Experts of a small language model.
Size: 10 layers, width 256, 12.9M parameters.
Training: 512M tokens, 3906 steps.
Below are experts of layer 7 (counted from 0) of a mixture-of-experts language model. Rows are named router (the router's row for the expert) and show model dimensions 0-255. Each number is 200 + 40 x the weight over its row's rms, rounded and kept within 0 to 999.
After each expert's rows: "gets" lists some tokens that make up at least twice as much of what it gets as of all text. This comes from a sample of Wikipedia text that the model never trained on. Tokens count by the router's weight.

# expert 5
router,150,255,194,174,208,170,187,168,167,210,127,185,212,236,177,236,166,231,197,225,268,230,205,198,223,177,156,212,165,182,238,198,118,144,298,148,211,174,252,107,257,134,246,253,211,240,238,228,211,242,230,162,199,232,221,228,196,260,213,137,197,272,219,177,270,213,175,204,237,152,188,190,183,199,246,224,193,207,225,165,163,188,150,191,200,235,167,218,240,150,256,212,237,186,249,189,220,208,178,202,185,107,154,172,224,233,146,178,213,265,123,202,233,238,181,244,168,186,251,149,131,97,245,210,204,147,172,252,199,209,118,225,215,134,168,216,236,229,162,128,231,227,220,190,222,284,190,136,184,220,215,258,145,223,144,207,161,206,143,218,192,155,230,207,219,188,228,147,179,162,264,154,159,219,159,233,218,219,239,241,204,221,157,164,253,200,171,226,179,97,168,259,150,161,182,180,157,187,226,231,205,196,146,158,255,245,160,265,189,255,136,179,227,219,226,245,161,156,167,93,149,250,246,178,184,261,177,222,254,258,222,213,171,279,190,217,202,198,188,213,113,242,196,223,225,189,194,183,296,224,227,205,123,192,145,223
gets: " of", " in", " to", " a", " was", " for"

# expert 9
router,166,236,194,184,313,227,227,246,182,226,234,233,260,218,246,222,175,188,194,214,208,250,144,163,198,236,214,157,124,187,182,156,155,152,173,127,152,231,222,240,262,175,237,181,209,148,266,190,215,240,166,203,178,190,189,162,220,205,179,214,151,261,199,194,236,148,285,213,176,152,176,251,232,172,235,127,211,249,250,210,164,142,229,204,166,208,203,217,100,225,297,198,221,208,196,185,186,199,149,225,253,178,170,190,288,175,193,231,241,264,204,198,231,232,156,172,211,252,209,168,256,202,163,95,188,157,155,211,182,228,195,189,194,143,179,159,235,191,153,141,194,227,151,185,231,197,236,232,278,251,130,145,145,165,260,233,126,261,195,210,218,186,137,139,231,194,197,252,197,208,203,254,181,183,203,222,207,237,223,159,284,290,142,163,275,267,235,187,166,204,206,147,210,234,244,200,182,147,224,180,234,160,215,228,124,146,118,234,146,241,236,290,200,232,183,135,262,229,182,183,162,161,157,268,206,139,116,192,210,198,220,224,148,194,160,161,221,225,163,229,215,191,140,142,168,193,214,199,263,217,200,254,195,183,187,185
gets: "\n", " ", "2", "3", "5", "8"

# expert 4
router,250,154,185,214,162,181,189,196,224,251,166,201,281,226,185,248,211,161,192,184,171,279,227,136,252,221,141,154,216,200,208,176,175,243,240,194,214,215,190,236,254,216,193,126,235,223,229,263,164,198,221,165,244,204,206,226,204,184,194,247,185,220,226,244,146,166,224,224,259,174,133,243,221,193,213,193,198,207,226,188,127,193,163,206,165,192,194,207,207,182,147,189,187,301,190,197,260,228,222,161,205,198,132,268,242,146,225,204,179,210,215,163,225,234,235,308,139,262,196,147,220,208,222,189,270,185,209,224,143,260,211,128,236,242,229,160,197,177,151,212,165,221,175,137,243,216,133,242,178,185,160,212,195,196,256,150,117,249,231,174,258,227,252,148,214,277,191,216,182,242,201,190,224,268,234,213,273,177,180,240,130,228,254,206,187,167,159,235,111,230,202,174,173,167,159,185,220,252,187,263,101,226,114,204,193,179,213,317,157,220,207,227,153,251,198,246,251,260,171,251,151,178,200,182,149,209,190,183,259,257,156,130,179,156,188,160,142,151,215,199,209,213,279,160,230,122,200,260,237,242,167,188,202,305,170,221
gets: "|", "an", "or", "er", "ar", "on"

# expert 10
router,230,191,263,167,226,138,201,229,248,189,214,145,168,175,231,125,253,135,177,207,181,192,239,220,219,151,157,152,254,164,199,235,225,162,213,224,149,121,227,258,216,246,193,183,227,176,163,240,189,174,172,236,178,210,153,179,176,192,147,192,290,257,199,177,237,179,177,100,132,157,229,180,204,172,240,222,209,219,175,229,216,226,163,253,185,127,179,267,167,215,223,187,266,155,111,280,151,161,201,238,95,250,166,170,187,203,242,197,224,203,273,208,199,172,293,215,172,224,218,189,216,198,246,166,205,211,151,171,197,150,204,177,219,163,197,200,113,253,215,203,213,274,197,190,220,220,260,218,199,212,154,235,237,239,213,205,333,221,163,179,200,187,169,206,208,190,203,198,197,207,220,243,160,193,238,243,178,174,230,226,228,206,275,212,249,215,215,235,238,244,267,215,234,183,225,170,210,173,147,192,226,175,101,219,215,174,174,176,210,156,196,227,188,157,213,198,219,263,256,186,187,218,237,228,233,268,155,139,309,207,291,227,237,226,156,194,240,285,191,176,186,161,172,136,182,190,282,236,98,104,123,199,162,163,185,206
gets: ".", " and", ",", "e", "s.", "e,"

# expert 1
router,197,146,162,206,155,52,128,213,204,172,229,232,247,233,272,135,248,182,269,231,121,182,241,217,170,177,181,213,168,236,181,200,192,192,150,227,197,146,145,246,225,253,185,161,195,155,263,204,224,244,262,257,147,225,235,199,164,195,296,238,200,115,206,223,213,200,239,255,215,229,142,251,164,148,105,180,174,185,192,241,145,221,223,212,193,232,205,213,198,155,199,216,143,313,165,117,200,197,181,209,198,215,148,188,243,133,266,193,173,215,268,184,158,173,248,245,277,204,204,170,168,197,203,193,190,258,201,171,225,266,177,141,190,234,207,174,188,234,213,251,116,224,178,200,223,122,105,239,195,195,212,207,250,202,196,189,244,216,211,177,178,207,162,238,193,227,185,250,218,237,195,199,208,174,228,169,213,252,200,193,269,201,195,215,147,208,164,177,160,233,220,176,253,190,224,175,185,268,153,214,182,225,190,219,171,156,136,188,211,171,182,233,149,82,195,200,189,171,227,350,206,213,179,235,139,192,234,202,185,279,234,237,209,157,279,190,210,194,236,127,226,244,221,146,190,150,171,187,176,169,179,227,239,190,154,200
gets: " the", " The", "'s", " his", "The", " their"

# expert 0
router,158,248,174,219,209,126,207,233,249,201,142,239,116,221,176,246,207,200,173,233,248,143,274,159,165,172,100,276,228,252,272,138,253,204,152,199,109,172,245,179,251,218,122,273,199,117,181,193,254,225,210,111,204,204,192,199,222,140,214,206,158,202,169,260,231,228,273,179,179,224,150,192,177,234,278,214,216,232,243,243,191,277,190,182,198,198,261,188,202,288,183,167,261,144,146,186,215,174,162,194,144,174,237,235,252,218,204,176,236,203,202,224,191,209,181,238,178,187,258,230,263,224,157,172,173,282,143,242,204,248,158,201,188,229,176,213,211,227,143,172,187,202,180,246,255,193,250,196,175,150,228,246,193,99,243,237,221,234,120,231,229,210,241,202,268,182,109,245,187,166,207,210,184,234,210,219,226,168,237,225,165,152,224,240,253,250,175,215,232,94,194,206,218,242,219,226,118,150,210,210,185,152,179,223,155,197,187,177,287,184,177,220,243,197,234,173,180,146,151,246,220,210,203,210,244,148,252,246,205,193,214,208,137,238,220,203,166,171,313,216,243,233,207,192,192,178,236,180,171,250,178,224,260,219,208,216
gets: " B", "\n", " D", " m", " b", " p"

# expert 6
router,217,211,161,207,139,198,175,106,205,116,307,193,201,190,219,100,231,187,232,296,242,206,233,186,216,231,153,177,161,193,236,149,181,228,167,137,118,184,170,162,217,230,90,154,206,205,241,207,223,216,278,235,154,207,305,213,194,310,201,247,129,179,230,287,259,207,219,223,231,247,134,213,199,174,209,230,247,190,188,199,114,298,239,158,231,202,204,174,126,208,238,148,175,222,177,128,225,209,246,232,223,277,154,157,194,199,233,207,104,269,227,226,198,262,184,226,222,207,228,233,212,186,226,142,209,235,165,165,229,211,217,216,168,281,201,183,192,180,164,217,214,201,166,166,175,203,211,216,184,204,184,250,184,187,174,184,110,183,201,188,159,233,219,301,167,231,164,232,241,179,141,192,222,239,169,188,210,283,229,177,217,216,150,169,217,222,161,156,182,277,137,198,187,149,186,206,190,236,148,179,240,233,201,205,224,179,273,195,166,179,119,227,179,150,259,175,207,153,274,192,220,210,189,178,223,199,197,164,215,163,156,243,219,174,172,228,186,228,267,254,213,157,235,157,259,212,171,179,181,140,197,236,179,170,200,230
gets: " |", ",", "s", "i", ")", ";"

# expert 8
router,198,206,157,164,208,91,269,175,172,181,166,244,242,215,185,197,262,249,187,272,188,193,265,216,245,231,195,184,211,258,244,217,159,119,193,269,221,231,245,276,139,224,215,111,247,229,194,86,166,196,126,216,192,198,210,224,271,213,259,183,278,194,204,188,180,225,236,227,191,180,277,235,184,291,160,205,215,116,176,231,179,178,261,263,104,179,223,274,226,134,230,243,227,236,211,220,203,148,165,204,202,201,198,219,209,190,257,182,243,170,203,191,172,223,188,203,235,229,202,131,211,240,200,173,205,176,208,191,238,190,183,158,192,272,160,194,216,238,296,166,186,225,153,251,152,177,243,170,222,166,231,209,147,257,173,200,130,153,245,179,204,235,209,213,186,143,270,180,212,228,218,259,173,263,268,211,199,187,254,234,184,253,224,261,171,171,237,217,233,180,165,199,272,216,190,291,148,191,243,180,167,240,199,195,263,213,184,135,215,209,215,166,190,238,183,226,145,169,245,209,243,185,203,195,223,236,178,210,145,215,113,230,230,182,268,218,229,179,165,199,218,202,237,195,171,257,79,173,269,183,169,213,243,150,132,225
gets: "-", " \"", " W", " (", " 0", "p"

# expert 3
router,252,230,230,205,132,248,240,192,115,280,255,234,144,238,179,172,194,162,206,177,251,190,137,236,187,174,255,243,220,218,143,186,145,171,143,235,223,243,171,225,197,167,180,207,230,213,170,269,193,229,165,166,244,165,188,225,115,218,221,210,212,271,236,236,204,276,190,233,225,131,273,167,174,164,212,207,130,214,212,167,280,213,159,179,202,231,191,158,203,192,221,190,101,204,217,119,194,190,243,235,244,180,212,153,226,90,182,259,221,198,254,168,295,223,152,236,197,200,163,165,219,204,196,207,155,230,290,158,261,208,166,184,176,196,169,208,222,177,178,203,220,226,200,198,201,170,301,215,161,193,189,145,271,169,186,185,195,180,232,262,230,270,185,237,208,159,227,211,152,248,196,198,164,155,140,136,170,200,174,268,207,251,130,230,253,210,125,203,232,264,257,223,184,152,148,139,268,168,179,221,253,170,181,174,133,185,233,152,190,221,217,171,188,143,251,150,181,181,172,195,264,90,187,173,172,236,244,161,221,174,184,172,205,229,141,156,178,194,240,165,162,115,213,173,244,224,255,210,220,221,218,208,129,246,196,144
gets: " C", " c", "c", "ed", "ing", "en"